config.yaml
n_experts: 48
normalize_top_k: false
routed_scale: 9.32
router_z_loss: 0.0001
n_groups: 8
Below are experts of layer 10 (counted from 0) of a mixture-of-experts language model. Rows are named router (the router's row for the expert), gate (a neuron's input weights, with its number), up (a neuron's input weights, with its number) and show model dimensions 0-127. Each number is 128 + 32 x the weight over its row's rms, rounded and kept within 0 to 255.
After each expert's rows: "comes after" lists some tokens at least twice as common just before its tokens as in all text. This comes from a sample of Wikipedia text that the model never trained on. Tokens count by the router's weight.

# expert 42
router [ 65 131 166 121 120 157 117 124 165 109 194 103 123 150 116 178 111 138 153 135  68 165  96 127  81 146  63 212 126 130 166 114 114 173  92 105 156 160 103 116 159  83 179 133 132 192 154  52  95  69 172 119 122 113  80 103 128 111 146  90  72 140 141 182 179 160  98 118 133  89 129 102 133 162 161 130 153  66 126 133  91 115 139 144 130 134 139 193 128 102 149 123 115  90 128  62  80 183 120 137 120 110 126 159 149 100  96 115 174 123 158 156  95  97 106 104 148 134 137 123 182 162 165 149 111 113 115 158]
gate0 [136 124  36  55 107 127 144 193 210 113 175 137 121 159 134  97 154 119 169  73 117  89  90 150  85 140  86 140 125 139  94 177 112 136 123 170  96 124 176 163 106 124 127  93 214 133 113 174 112 120 125 142 141 161 142 120 108 149  89 128 155 130 156 120  96 145 152 176 158 150 150  96 187  96 107 111  49 112 139 120 159 166 121 161 152 145 124 108 114 127 151 134 109  90 141 136 142 109 182 143  96 111 170 126 148 156 166  68 170 115 135 141 153 197 108 111  94 161 181 130 122 109 155 164  70 106 140  99]
up0 [152  62  88 115  74 125 119 172 187 137 175 186 127 104 115 124 148 123 124  80 140 100 152 133 121 162  71 138 173 178  74 203 102 155 137 160 145  97 170 125  98 111 133 130 187 111  83 152 111 135 153  89 149 179 121  56  87 138 137 133 164 101 184  87  98 137 172 166 161 141 133  86 122 109 121 137  91 115 166 100 159 134  95 120 134 160 124 134 115 165 132 157 118  85 129 148 150 143 183 177  95 131 121 142 167 153 125  62 179 149 124 166 124 205  99 100  67 117 157 140 120 125 100 149 107 100 162 106]
comes after: " ", " |", "–", "|", "1", " ("

# expert 25
router [109  96 111 115 146 125  91 142  83 152 163 166 132  89 138 155 123 140 157 163 149 192 144 150  95 134  83 174 135 103 148 136 146 147 156  90 120 141 173 152  78  93 151 105  69 164 135   8 158 121 135 120 136 137  95 113 140  94 101 111 109 178 155 185 111 130 130 143 102 137 147 145 154 143  88 148 176 132 129 176 124 119  90  86 120  98 153 149 131  74 174  88 164 127 123  87  95 219 144 110 225 126 159 111 137 142 157 124 140  77 116  94 129  94 123 113 126 125 120 180 132 186 181 140 114 175 127 164]
gate0 [ 76 118 112  98 114 130  90 144 118 164 167  98 134 116 114 107 118  88 155 104 147 126 162 147  91 157 116  83 130 142 103  98 123  85  70 121 122 168 186 143 121 158 191  86 124 100 122 113 172 158 106 126 152  60 202 114 108  67 158  74 157 120 161 147 135 115 120 191 137 110 173 110 129 162 113 149 106 136 118 169 160  78 175 172 155 180 138 164 111 116 124 164 175 170 135  75 104 156 137  48 109  80 105 120 138 130 152 161 150 185 106 163 128 177 162 128  90  83 107 182 120 125 158 128 187 131 152 158]
up0 [ 95 107 154 118 186 108  92 110 124 138 112 102 102  73 127 111 152 125 162 132 130 151 134 128  87 151  82 119 147  96 136 159  84 101 156 138 167 137 147 108 182 154 193  86 111 139 151 118 115 170 136 189 132  85 149 105 129 117 111 144 215 159 123 172 129  84 131 114 119  72 197 125 167 163 111  97 120 140 139 135 161 109 123 127 136 174 108 139 134  90 132 145 144 173 119  90  84 215 172 121 122 140 147 144 152 152 108  98 181 123 152 110 175 181 147 130  93 125 106 207  92 106 200 190  96  87 169 168]
comes after: " |", " ", "==", "===", "|", ";"

# expert 30
router [105 114 118 120 122 128  96 148 133 130 112 112  82 118  93 179 182 146 126 124  84 105 131 110  87 108  91 166 157  60 157 121 141 116 101 124 130 122 196 184 104 111 133 160 117 138  90  84 120  67 177 132 180 144 153 139 108  71 135  86 137 142 181 171 101 149 103 137  72 127 106 128 126 195 120 131 146 132 147 164 139  82 101 118  95  95 141 126  81 105 126 110 106  93  72 125  50 161  95 172 165 106 100 125 153 160 106 117 116  27 159 115 152  80 161  99 107 172 133 155 175 164 152 160 121 193 107 154]
gate0 [152 110 130 182 135 117 150 105  73 145 135 175  65 126 100 113 134 147 149 113 148 110 125 152  63 158 131 158 106 164 136  89 100  72 136 117  85 153 156 129 122 183 137 140 119 112  79 125  81 137 139 135 171 170 136  98 165 138 110 132 149 172 157  79 171 108  88 128  88 107 108 120 125  99 163  55  96 146 196 113  40 121  61  89 126 109 127 109  89  95  95 132  86  88 140 177 123 113 100 123 163 111  93  34  94 150 108 103 131 104 151 159 146  88 142 102 132 148 140  84 179 145 140 112 122 192 105 159]
up0 [ 74 148 142 168  98 161 112 154 128 118 139 142 125 130 100 123 153 153 147 123 154 140 116 146 148 138 147 172 118 139 132 176 160 102 131 148 106 152 136 139 158 117 164 141 146  68 149 190 118  89  68 114 135 157  94 151 111 125  94 165 112 119 195 185 144  99  73 107 122  90 150 215 146  61 208 119  88 111 145  62 127 123 154 107 136 149 113 118 182  88  80 127  92 150  92 133 125 100  96 171 139  92  81 190 141 163 122 115 160 157 169 146 107 106 152 103 166 110  71 104  63 172 163  84 133 166 107  94]
comes after: " \"", " the", " a", "'s", " (", " The"

# expert 33
router [106  72 140  90 107 152  97 144 162 159 107 175 132 150 103 143 117 153 151 143 106 156 137 151  93 131  72 127 160  95 152  87 101 114  94 110 158 118 141 151 113  84 110 109 108 138  72 127 129  86 178 103 159 101 138 146 103  88 164 143  52 175 133 202 113 170  83 129 118  87 102 149 165 107 162 146 149  76 134 183  88 128 127  78 118  67  81 149  49 120 103  64 151  81 133  97  90 165 161 159 117 113 186 134 146 154 149 112 117  66 138  91  98 137 155 130 117 144  92 157 156 143 160 137  62 123 126 177]
gate0 [ 60 108 103 112 103 180 116 187 167 145  88  50 109 134 155 149 114  89 107 109 157 123 148 103 184 111 126 124 157  56 122 142 139 164  78 123 107 150 130 168  67 137 140  97 169  87 101 143  91 149 137 165 125 137 192 124 137 102 157 148 139 117 108 113 152 138 114  93  94 185 137 173  94 184  66 153 153 163 114 170 133 159  46 108 114 115  98 120  95 173 103 109 132 158 159 129  77 146 128 154 132  88 125 172 118 160 109 132 108  84 156  57 118 155 135 159  69 142  98 106 174  73 111 120 102 108 126 152]
up0 [123 152 115 125 140  92 120 141  94 133 163 172 117 146  78 126 178 178 176 138 111 122  98 171 112 106 187  62 133 192 165 160 122 120 159  91 124 164 118 105 172  98  49 142  99 154 151 120 132 114 153  62 142 194 127 185 131 126 144 142 143 167 101 116 149 178 141 112 182 129 117 143 144 167 142 122 132 108 167  79 156 116 119 115 149 148 135 159 100 111 178 138 157 104 114 138 191 152  95 109 187 125 143 132 197 115 157  85 147 179 107 104 110 155 145 131 150  85 124 137 149 208  95 146 135  40  94 112]
comes after: " as", " of", " for", " in", " with", " on"

# expert 36
router [ 88 112 147 145 128 125  98 149 145  97 145 151 136 152  89 194 134 160 153 153 106 176 156 140 104 133  57 163 133 105 140  90  92 149  53  63 172 129 113 118 114 116 109 183 128  96 108  48 136  94 149  95 131 103 103  99 135 154 140  28 116 144 149 138 158 133 110 137  97 115 139 114 148 116 124 133 146 132 101 137 147  75 122  74 161 131  40 190 145  63 146 106  99  69 108 100 135 175 140 147 150 108 176 155  86 171  95 144 155 135 119  69 148 123 126 130 134 117  63 147 165  92 143 121  96 141  86 148]
gate0 [104 151 155 106 125 113 105 121 122  78 174 140 181 120  99 167 105 105 152 144 172 102 135 129 120 134 147  93  87 118 122 139  72 136 113 151 153  93 122 150 104 148 121 152  81  97 124 214 104  85 130 100 107 153 134  91 137 138 123 119 143 179 152 168 130 211 136 129  88  98 133 134 145  93 140  91 184 110 126  83 139  89 155  95 108  84 108 142 150  66 192 133 175 111 137 134  83 173  91 123 105 121 140  65 168 148  89 149  97 115 123 140 169  77 134  19 133 153 111 177 158  91 130  64 141 106 134 180]
up0 [142 140  90 162 139 159 129 132 119 129  96 145  72 144 174 172 167 147 100 113 100  91  71  98  82 122  76 121 140 131 119  96 191 115 128  98 134 168 126  39 128  96 167  91 171 133 138 105 175 118 146 132 150 107 151 108 113 127 160 221 106  55  89  96 116  76 184 153 181  87 189 150 110 111 139 164  81 109 115 132 131 142 104 117 158 127 134 133 121 185 105 111 102 141 107 111 140 105 191 180 179 113 149 141 111 113 130 108 192 179 138 151  97 147 139 183 116 164 141 103 138 144 155 165  91 134  95 108]
comes after: "-", " ", "|", " (", " •", "\n\n"

# expert 16
router [108 112 125 102 117 131 156 157 167  81 170 155 125 137  99 116 122 171 120 129  71 119 109 120 104 165  92 167 162 107 141  98  98  93  69 148 163 189  90 139 125 110 165 124 130 118 131  71  83  98 139  74 131 136 153 132 141 107 160 106 105 179  88 149 158 176  81  85 126 145 125 104 101 160 159 128  76 117 218 123 103 121 134  97 149  99 122 231 127 110 166 141 108 126 148  71 115 156 129 161 167 118 161 124 198 103 123  87 188 124 105 110 112  92 114 119 122 172 123 128 157 157 150 118  79 199  66 155]
gate0 [151 118  83 144 106 184 132 170 139 102 118 200 143  76 142 116 100 146  75 144 131  74 190 118 165 204  39  85 152 149 145 115 135 145 155 125 184 144 130 117 164  89 187  78 172 137 185 137 123  93 116  97 149 131 114 100  97 153 155  90 121 133 156  95 160 153 137 148 161 146 143 136 101 102 120 155 125  90 169 134 144 158 126  69 166 105 140 124  94 175 105 162 176 104  99 144 156 123  89 140  86 161  98 148 113 112 122 151 110 144  75 131  86 100 138 117 161 115 136 179  98 146 201  90  98  73 158 132]
up0 [125  98 165 131 137 130 132 158 125 162 160 114 108 176 154 111 127 152 133 101  73 110 151  83 156 127 157 155 156 146 142 106 144 127  76 161 113 100 118 103 135 103 104 138 113 168 150  86 128  81 164 127 141 114 171  86 116  91 105 128 124 102 109 134 182  63 124 112 128  83 142 104 146  92 161 136 137 219 180 128 151  88 149 129  86 100 134 101 194  60 127 133 127  76 139 104 151  86  83 145  86 119  95 123  38 157 102  65 142 143 111 156  98 185 103 123  74 120  86 160 116 162 158 145  41 102  92 159]
comes after: "19", "20", "18", " ", "°", "′"

# expert 0
router [143 138  96  97  94 159  96  97 129 135 194 166 156  99 112 169 161 145 170 117 104 163 121 138 163 176  99 153 132 101 150 132  88 131 132  76 170 135  85 158  89 138  89 122 141 137  94 100 147 150 151 129 115  99 129 113 102 115 163  85  95 146 148 178 121 196 144 128  94 118 135 158 113 198  77 178 146 106 154 138 120 105 110 127  86 109 102 210  70 119  85 128 126  37  90  94  96 156  79 172 177 151 126  68 174 139  67 109 124 137 103 137 138  87 101  84 121 152 153 147 118 175 119 127 102 187 111 122]
gate0 [130  66 165  72  90 120 108 137 187 123 133 142 177  78 148 176 175 125 151 137 102 138 175 102  74 123 116 134  76 152  69 154  80 135 147 129 143 167  49 154 146 163 139 125 168  61  75 120 137 138 152 130 124 119 168  77 102 154  86  66 147 133 133 105 200 101  66 115 127  82 143 166 109 107 119 142 147 101 137  92 135 112 127 124 122 134 159 105 150 168 109 190 150 158 147  86 116 118  97 175  95 149  96 132 178  95 117 149 117 134 133 144 146 104  99 133 179 161 176  63  88 133 156  84 117 159 128 107]
up0 [136 111  90 201 122 114 178 129 187 161 138 150 105  95 110 142  93 167 135  81 143 119 187 122 155 121  93 152 106 109 140 149 136 114 144 153 131 159 136 118 152 151  95 112 106 154 116 170 147  69 125 145  97 123  74 136 119 101 148 123 176  93 133  70 161 118  63  86 146 128 177 173 164 102 100 180 158  67 145 101 123 143  33 103  92 110 112 177  92 146 112 142  97 108 119 141 117  85 167 151 199 133 124 154 163 115 118 171  84 103  87  83 109 109  88 167 145 102  96  83 169 169 168 101 168 101 120 101]
comes after: " the", " and", " a", " of", " to", "'s"

# expert 31
router [115 126 136  78 115 149 111 146 132 105 165 128 103 125  92 128 147 159  94 130 111 155 109 140 106 154  95 163 102  94 193 127  95  97  78 111 140 190 120 145  92  92 166 127 147 130  92  93 160 120 134  96 102  82 134 158  94 140 107 102 138 153 153 155 174 151  69 100 126  99 129 162 182 112 130 193  99 110 118 102  72 114 112 135 116 131 120 219 106 130 177 122 161 111  43 122 113 129 106 158 152  46 149  80 109 133  66 109 103 107 131 110 130 131 144  95 120 165 158 109 192 172 141  82 108 193  53 100]
gate0 [ 89 126 109 100 147 155 114 143 103 143 150 129 120  51 133 155 133  94 133 100 145 169  96  67 131 112 174 117 131 135  89 174 139 110 121 129 153 189 126 123 105 166  97 152 110 162 158  79 138 113 185 196 168 198 107 183 126 156  97 107 162 135 119  87 139 108 137 125 104  97 133 108 132  83 102 133 161 132 151 151 106  97 120 144 101 174 191 125  63 106 120 142 115  21 113  95 135  84 128 164  94  99 109 135 130 173 123 102 125  95  66 130  94 173 117 104  75 136  99  68  94 142 168 123  90 189 117 106]
up0 [110  96 113  79 138 184 201 143 132 135 159 127  64 119 108 143 151 199 151 135 172 155 131  98 201 118 136  77 133 147 191 204 122 148 125  99 133 107 102 132 114 146 128 153 182 131 135 137 163 102 163 203 154 159 107 195 116 183 108  91 131 153  91  96 163  82  85 131 100 136 115 121 140 131 137 165 153 122 128 132  67 117 106 128  97 160 160 150 126 106 143 164  94 113 175 161  92 122 115 206 156  81 103 175 149 135 140 142  99  62 128 129 141 135 158 139 119 144  94 166  56 131 122 121 135 103 166 107]
comes after: " the", " in", " a", " The", " south", "The"

# expert 35
router [121 115 123 126 125 139 141 146 166 136 116 153  83 129  47 113 164 153 173 125  58 153 142 152 140 144  59 126 114  52 193  77  82 139 119 129 174 110 110 183 112  92 175 106 138 159 128 107 130 115 121 108 140  93 169 133 111 146 122 119  79 180 160 228 136 122 101 103  78  86 111 153 126 124 169 135 120  91 151 162 139 186 142 109 167  36 114 151 132  86 144  94 136 102  82 111 109 158 105 115 146 100 171 144 151 154 136 135 143  88 127 139 135  91 140 154  99 180 159 142 164 103 194 154  99 134 116 154]
gate0 [124 182 132 125 111 126  83 156 149 117 137 145 159 190 125  99 172 148 132  62 116  99 214 208 102 131 121  43 154 200 179 140  92  97 137 161 133 136 118 185 158 117  97 161 102 123 107  99  88 165 124 130 141 133  93 122 142 107  86  93  73 109 117 122  75 138 170  92 106 107 125 127  94 146 114 135  38 160 148 100 132  76 146  92  96  84 158 168 114 161 114 158 145  82 147 120 128 120 139 119  79 126 133 121 118 146 152 123 133 134 167  75 133 115 105 118 169 121 155 228 103 138 140 133 141 118 140 123]
up0 [115 126 132  79 166 128 164 131  98 134 151 110  82  68 110 143 121 159  69 177 164 116  49  70 105 168 146 205 133 104  65 156 143 165 102 119 143 135 118  65 123 139 125 118 165 108 147 132 145  61 145  92 153 154 139 107 101 170 115 160 200 143 134 149 172 140 126 141 130 156 142 148 182 117 120 145 172 111  88 119  90 172 106 147 143 115 130  72 189  94 165 110  94 189 134  81 138 119 115 123 189 127 116 127 137 161 112 119 108 108 111 153 115 135 135 133  93 138  92  40 163 108 117  63  99  88 109 132]
comes after: " ", " for", " of", " with", " and", " by"

# expert 19
router [111  95 154 160 135 110  89 172 113 139 125 155 121 164  97 151 149 143 107 157 135 188 138 114 141 135  29 203 166 120 107  74 101 157  59 126 132 118 127 103  81  99 161 164 119 123 126  65 142 109 145  63 123 151  78 105 161 104 168  71 124 157 105 142 142 145 143 133  86 141 156 100 168  90 146 119 100 132 131 125 100 134 125  52 127 117  63 161 117  69 193 115 160  83 122 109 123 156 132 140 164 110 182 100 145 118 161 122 154 154 146  83 113 116 109 126 128 124  68 149 141 141 171 103 110 208 113 179]
gate0 [113 106 120  79 106 108 126 132 173  59 153 117 120 141 135 110 174 103 156 118 101 113 161 188 139 103 171 161  96 101  84  96 112 120  35  63  62 119 111  81  92 135 169 151 117 168 133 107 151 141 112  86 150 120 125  43 160 148 153 125 109 135 158 133 132 120 145 129 100 157  68 148 193  53 158 147 110 129 104 157 142 110 133 112  86 176  83  92  80 144 131 172 129  72 152 110  67 127  94 146 131  77 114 119 111 138 171 120 115 130 101 152 137 162 189 116 150 162  90 138 113 158 170  99 103 125  93 121]
up0 [129 178 168 164 105 121  86 105 131 159 123 148 164 133 126 164  49 134 198 141 186 143 106  87  55 142 119 168  90 123 176 133 143 153 148 153 224 117  99 135 182  99 146 146 193 105  91 139  91  87 138  91 137 125  78 195 123  97 110 102 135  89  43 101  80 139  94 159 148  48 126 143 146 150 123 130 130 120 124 140 181 192 125 149 136 133 163 128  91  82 170 114 152 134 151 125 143  86 183 133 152 145  97 105 145 114 136 147 108 136 117 144 129 142  97 120 147 111 149  73 107 126 106 127 119  98 106 129]
comes after: "-", "\n\n", ":", ")\n\n", "Scientific", "Personal"

# expert 23
router [109  94 119 109 148  65  97 130 144 119 153 158 127  92  58 153 125 112 195 116 102 109 117 115  95 143  82 123 119  64 139 105 139 107 113 103 137 145 113 150 110 114 129  97  96 104 123  83 160 122 186 142 139 130 131 155 134  79 135  86  82 142 159 224 161 172 149 151 126 172 132 118 132 152 140 200 125  91 123 138  74 124 139  93 115 132 142 141 119 109 138 121 123  56  68  70  85 142 131 222 172 123 135 145 123 165 137 111 120  56 139 139  68 106  92 116 154 160 120 153 161 176 158  94 132 193 132 169]
gate0 [126 162 107 112 145  76 137 143 145 152 114 184 130 131 103 153 166 109 139 114 111 131 154 117 115 169 164 108 103 153  83 117 101 170 210 148 124  54 108 156  83  87 140 158 125  96 152 149  94 116 166 144 155 169 135 130 116 156 168 165  62 127 165 160 135 137 130 155 106 104 232 105 109 131 151 130 118  94 152 151 112 134 191 113 132 100 162  88 134 114 110 200 173  93 147 103  66 170 115 169 165 161 136 116 150  94 127 121 139 110 134 126 105 154 214 106 127 134 144 160 170 107  68 117  78  72 114 171]
up0 [106 148 156 130 126 151 156 140 117  96 140  76 119 170 123  91 141 109 124  86 101 174 105 188  96  81 102 139 155 160 146 168 106 142 155 148 157  74 113 198  99 133 100 152 102  85 138 129 172 113 137  88 110 177 177 178 164 131 175 126 131  98 142 102  96 128 134 169 113 153 120 172 154 148 128 141 141 101 133 112  69  84 123 191 170 170 128  94 177 117 112 151 164 131 154  89 121 246 140  55 119 162  97 117 112 106 117 114 144 110 136 106 170 126 183 136 124  90 149 126  80 112  98 109 108 120 155  44]
comes after: " the", " a", " on", " The", " first", " World"

# expert 4
router [ 57 122 113 111  93 111 117 135 114 169 177 151 137 105 173 172 116 150 156 124 102 146 145 167  94 133  74 154 112  96 116  98 101  93 155 124 205 141 134 134 112 124 117  98 119 162  74  88 144  93 185 122 150 156 136 111 102  97 125 128 105 109 130 148 160 121  95 109 138  99 101 186 148 130 119 214 139  99 182  92 149 119 122 123 112  70 108 174 121  91 172 112 151  75 105  75  83 119  98 201 133 127 171 107 137 170  91 133 145  74  87 152 149  87 169 102 137 142 114 159 173 175 154  95  45 143 167 119]
gate0 [140 103 169 148 113  75  94 137 131 102 125  71 165 161 183  86  74 142 122 157 140 143 140 139  68 136 123  94 103 164  98  98 173  56 127  71 183  93 129 178 114  81 118 150 118 138 110  85 136 168 139 108  70 104 151 123 138  90 131  76 101 109  81 158  75 106 117 130 120 100 123 136 133 136 130 147  84  92 173  84 161  62 134 148 124 128  50 148  71 164 186 111 128 122 117 116  94  78  78 128 145 146 157 163  65 131 116 178  96 112 135 111 141 116 156 107 108 123 149 133 160 178 145  86  86 164 123 163]
up0 [101 173 101 151 121 127 129 148 113 119 109 100 106  76 138 176 132 146 154 108 153 153 181 143 168  71 130 194 124 157  97 153 166 153 110  71  96 166 136 106 142 172 104  84 149 124 109  95 134 107 133 144 173 134  87 120 124 183 114 129 142 108 120 137 173 187 192 120  78 234 160 176 110  86 116 110 113 137 100 198 133 132 101  97 166  99 158 182  88 134  87  97 155 104 140 109 182 148 122 124  75 131  94 103 158  95  71 189 118  83 159 134 139 134 127 190 152 168 134 158 137 117 125 147 127  99 155 115]
comes after: ".", ",", ".\n\n", " that", " where", " in"

# expert 5
router [ 84 116 169  96 107 118 156 157 119 110 180 141 112 171  98 157  96 151 157  75 140 143 127 130 141  90 140 166 137  97 115 150 116 130  70  96 140 140 133 152 119 137 116 151 151 111 121  49 125  74 154 154 135 120 110  97  86 117 146 102  86 141 121 134  89 141  63 114  97  94 135 138 185 183  87 144 151 118 190 121 125  99 102 184 120  79 143 178  90 157 126 137 132 105  50 129  85 194 140 223 164 112 186 155 145  84  89 122 127 127 111 154 148 116  87 147 117 172 109 144 176 167 174 118 105 190 104  98]
gate0 [ 60 122 157  74 104 130 184 112 167  68  96 107 191 199 127 117 125  68 209 168 155 126 155 167  81 102 154  97 129 148 133  50 156 137 107 140 129  99 138 135 106  91 169 189 167  63 164 120 139 120 119 130  84  95 141 111 123 145 119  87 120 113 147 116  94 123 141 131  69  99 101 102  91 127 125 171 114 174 106 151 103 107 137 152 163 135 108 133 139 110 176 117 124 135 136 118  46 127 109 148  91 149 124 112 130 106  92 166 142 165 171 112 103  85 134 100 104 135  89 132  72 180  85 103  81 140 137 158]
up0 [ 99  82 133 110 126 125 147  72 142 106 157 120 156 119  83  59 138 105 146 169 159 146 144  58  55 164 168 138 133 117 160  94 155 137 125 119 148 117 133  77  85 130 106 199 205 158 125 118 154 168  99 124 164  91 141 115 106 147 158 121 159  93 159 168  97  76 110 183 179  76 113 143  80 134 168 128 162 198 125 193 188 134 113  72 155 142 153 132  87  94 131  79 114 132 172 111  93  68 102 133 109 137 128 164 149 157 156 108 142 164 120 115 148 122  97 138 162  86 120 135 122 144 123 109  95  71 130 137]
comes after: " B", " C", " H", " G", " L", " D"

# expert 9
router [122 113 114  91 148  97 158 135 183 147 131 162 101 147 121 132 162 159 175 130  79 132 125 124 140 180 105 157 176  64 172 145 118 104 119 117 147 185 104 184 114 103 170 107  78 128 128  42  94 119 195  95 117 103 153 167  78  93 102  92 120 163 123 192 130 116  85  87 108 115 136 134 142 180 148 139 163 112 142 142 122 170 108 103 113  79 130 182 144  82 146 130 154 114 127 130  83 199 127 129 200 121 148 130 189 120 143 102 172 113 137  89 137  61 155 144 112 153 140 137 152 132 175 125 108 186  83 171]
gate0 [ 75 118 174 151 100 184 186 110 112 116 144 207 103  85 115  94 151 166  69 129 148 127 101 138 136 145 141 110 144 130  74 101  99 101 108 164 120 147 141  60  69 109 224  91  90 121 154 135 151  68 108 138 123 158 154 157 114  98 141 141 155 153 118  77 178 136 140 106 113 125 110 147 140  95 139 171  74 195 121 105 105 182 132 164 118 143 137  82 121 154 142 122 157  81 122 126 146 129 133 148 134 228 172 158 156  92 105 132 114 109 146 164  94 118 126 149  83 143 107 142 138 141  72 140 135 145  74 168]
up0 [136  85 144 166 168 135 121 115 110 122 184 163 104 107 106  68 139 127 112 141 124 152 133 150 146 171 186 100 137 162  98 130 111  51 149 173 110 165 117  89  93 152 196 123  93 171 146 169 133  33 151 161  99 205 133 126  93 108 212 130 114 154 136 143 178 102  79 112  95 161 151 147 135 133 146 164 101 184 139  67 112 152  78 147 122 118 125  78  99 154 119 173 123 103  98 126 106 152 158 112 164 197 164 144 143  88 125 137 138 117 144 155  97 155 117 137 156 167 170 182 132 107 106 128 113 145 103  97]
comes after: " ", "–", ".", " (", " −", " +"

# expert 37
router [ 64 102 134 109 153 167  84  95 133  84 132 176 148 135  74 141 154 118 141 105 132 148 119 112 126 127  66 150 136  84 191 141 111 106  86  97 127 155 131 159 123  83 149 118 166 152  71 114  97  63 177 114 148 146 114 126  98 134 140 131 123 178 114 185 123 171  96 108  64 118 127 144 125 162  94 201 103  99 121 117 110 156 134 148 150  88 101 174 126 128 166 151 194  73  60 109 119 188 118 140 189  79 115 109  83 190 131 105 121  77 133 110 110 113 123 125 156 197 120 120 152 125 127 143 113 197 103 100]
gate0 [104 110 169 142 114 179 107 154 191  98 132 109 159  94 143  93  34 151  93 107 160 168 100 120 108 116  75 113 108 133 124 166 111 115  59 130  95  99  79 150 137 119  80  91 189 126 110  62 112  93 107 153  94 126 111 144 143 120 168 125  84 191 157 158 156 103 137 103  81 209 107 111 111 140  84 117 109 170 121 100 141 103 125 140 156 161 152 143 127 149 175 192 109 169  70 118 127 104 102 102 127  79  60 143 135 149  90 110 134  68 140 148 128 124 103 117 140 124 114 104 134 105 150 127 129 154  56  77]
up0 [ 87 117 159 111  79 140 141 150 169 113  87 146 117 131 121 143 158 141 106  78 145 138 136 163 127 107 112 102 100 180 103 173  52  85 137 151 175 167 119 121 111 150 131  81 152 156  86  60 120 165 126 153 155 201 114 152 161 147 118  83 105 166 180  84 150 163 139  75  94 133  94 140 153 174 159 144 116 170  81  74 155 125 122 204  83 129 179 115  98 157 152 126  60 143  97 109 175 108  95 120 151  66 152 144 129 154 115 144  93 103 127  87 125 173  94  82 144 106 137 158 169 142  94 107 124 154 107  84]
comes after: " the", " a", " his", "'s", " and", " h"

# expert 13
router [137  66 107  53 117 139 151 152 148 136 114 170 134  94  98 140 122 152 151 128 135 146 131 158  92 132 129 164 110 107 176  75  66 108  73  62 183 116 137 177 153 110 184 114 147 103 142  90 157 100 134  68 129 104  94 177  85 120 158 125  87 152 126 168 111 116  46 123  92 129 107 154 180 108 123 191 121  97 139 147 123 108 120 104 132 106 124 163  70 112 124 138 106  52  41  98 122 130 125 138 143  84 167 120 119 108  95 138 169 127  82 104  73 127 149 132 111 145 121 137 153 174 189 151 105 165  96 107]
gate0 [147 158 102  84  79 142  61 130  87 109 195 172 162 166 155 120 139 160 164 125 123 178 114 128  59 108 124 146 162 137 164 116 165  90 174 145 118  94 173 163 165 161 156  64 115 141 115 149 188 126 139 158  86 165 193 174 112 151 157 134  98 127 131 105 191 126 111 118 220 120  97 131 177 105 127 196  71 140 125 109  43 120  88 139 150 131 126 165 160 135 138 143 156 150 134 108  98 136  92  98 146 101  91 196 130 137 172 133 143 111  99 105 131 167 133 133 110 150 115 145  85 141 130 162 123 127 139 143]
up0 [113 131 129 171 119  96  78 147 119 140 156 153 142 120 165  34 142 125 101 153  87 113 145 140 130 164 125 152  79 169 136 105 112 137 113  78 188  97 164 177 145  76 102 163 104 140 119 111  99 139  89 114 101 107 139  22 160 123 120  75 164  87 136 130  51 101  85 122 129 104 168 102 134 147 104 150 146 142 136 104 158 115 131 163 121 143 117 122  92 106 114 141 139  83  78 124 120 138  69 108 212 200 160 166 154 100 149 103 127 164  95 138 178 123 196 102 113 126 144 125 122 152  76 138 121 180 165 121]
comes after: " the", " The", " of", " United", " New", ".S"

# expert 3
router [ 91 110 102 123  85 119 170 135 128 101 118 172 149 118 102 132 108 141 184 163 114 155 126  94 156 167 115 197  95  66 199 128  76 116  81 122 149 163  98 155 158  74 211 122 128 160 129  87 128 126 154  87 150 150 149 159 124  81 145  74 104 184 129 188 118 159  78 130  91 136  96 159 105 156 137 125  96  72 162 136 116 135 148 118  96  94 126 152 115  35 175  88 147 123  86 108  93 148 126 129 171 121 138 149 132 116 132 155 159  82 113 117 104  66 164 133  88 183 104 113 135 135 146 153  89 155  99 163]
gate0 [121 113 107 143  85 177 166 215  97 133 122 165 154 149 177 116 100 154 107 107 150 128 135 131 202 125  72 130 131 136 122 201 129 136  76 188  86 127  86 123 164 166 165  76 108 133  82  85 126  87 147 162 136 220 146  73 141  82 157 136  74 138 147 134 180 106 116 139  90 145 128 113  94 133 145 131  95 130 106  72 155 189 120 138 159  76 114  87  63 104 169 126 140 189  93  86 109 141  89 159 115 154 136 102 132 127 130 122 137 117 117 125 135 115 173 146 120 115 126 177 136 142 129 139 101  94 110 185]
up0 [131 135 141 133 180  86 113  52 190 145 144  84 173 133 120 206 148  78 126 134 100  98  97 105 105 132  97 148 132 110 152 141 125  98 114  32 156  89 151 113 102  85 103 183 147 128 108 170  87 139 126  63  70 124  95 148 130 115 127 133 160 104 110 128  74  96 128 121 148 102 114 173  74 101 109 143 133 141 111 164 139  98 148 131  68 156 151 127 129 129 114 106  94  57 160 150 148 105 187  75 151  96 178 133 104 119 141 115 145 136  67  79 129  77  89  94 152 106 120 109 160 138 152 148 192 147 146  95]
comes after: " ", " $", " (", "10", "–", "20"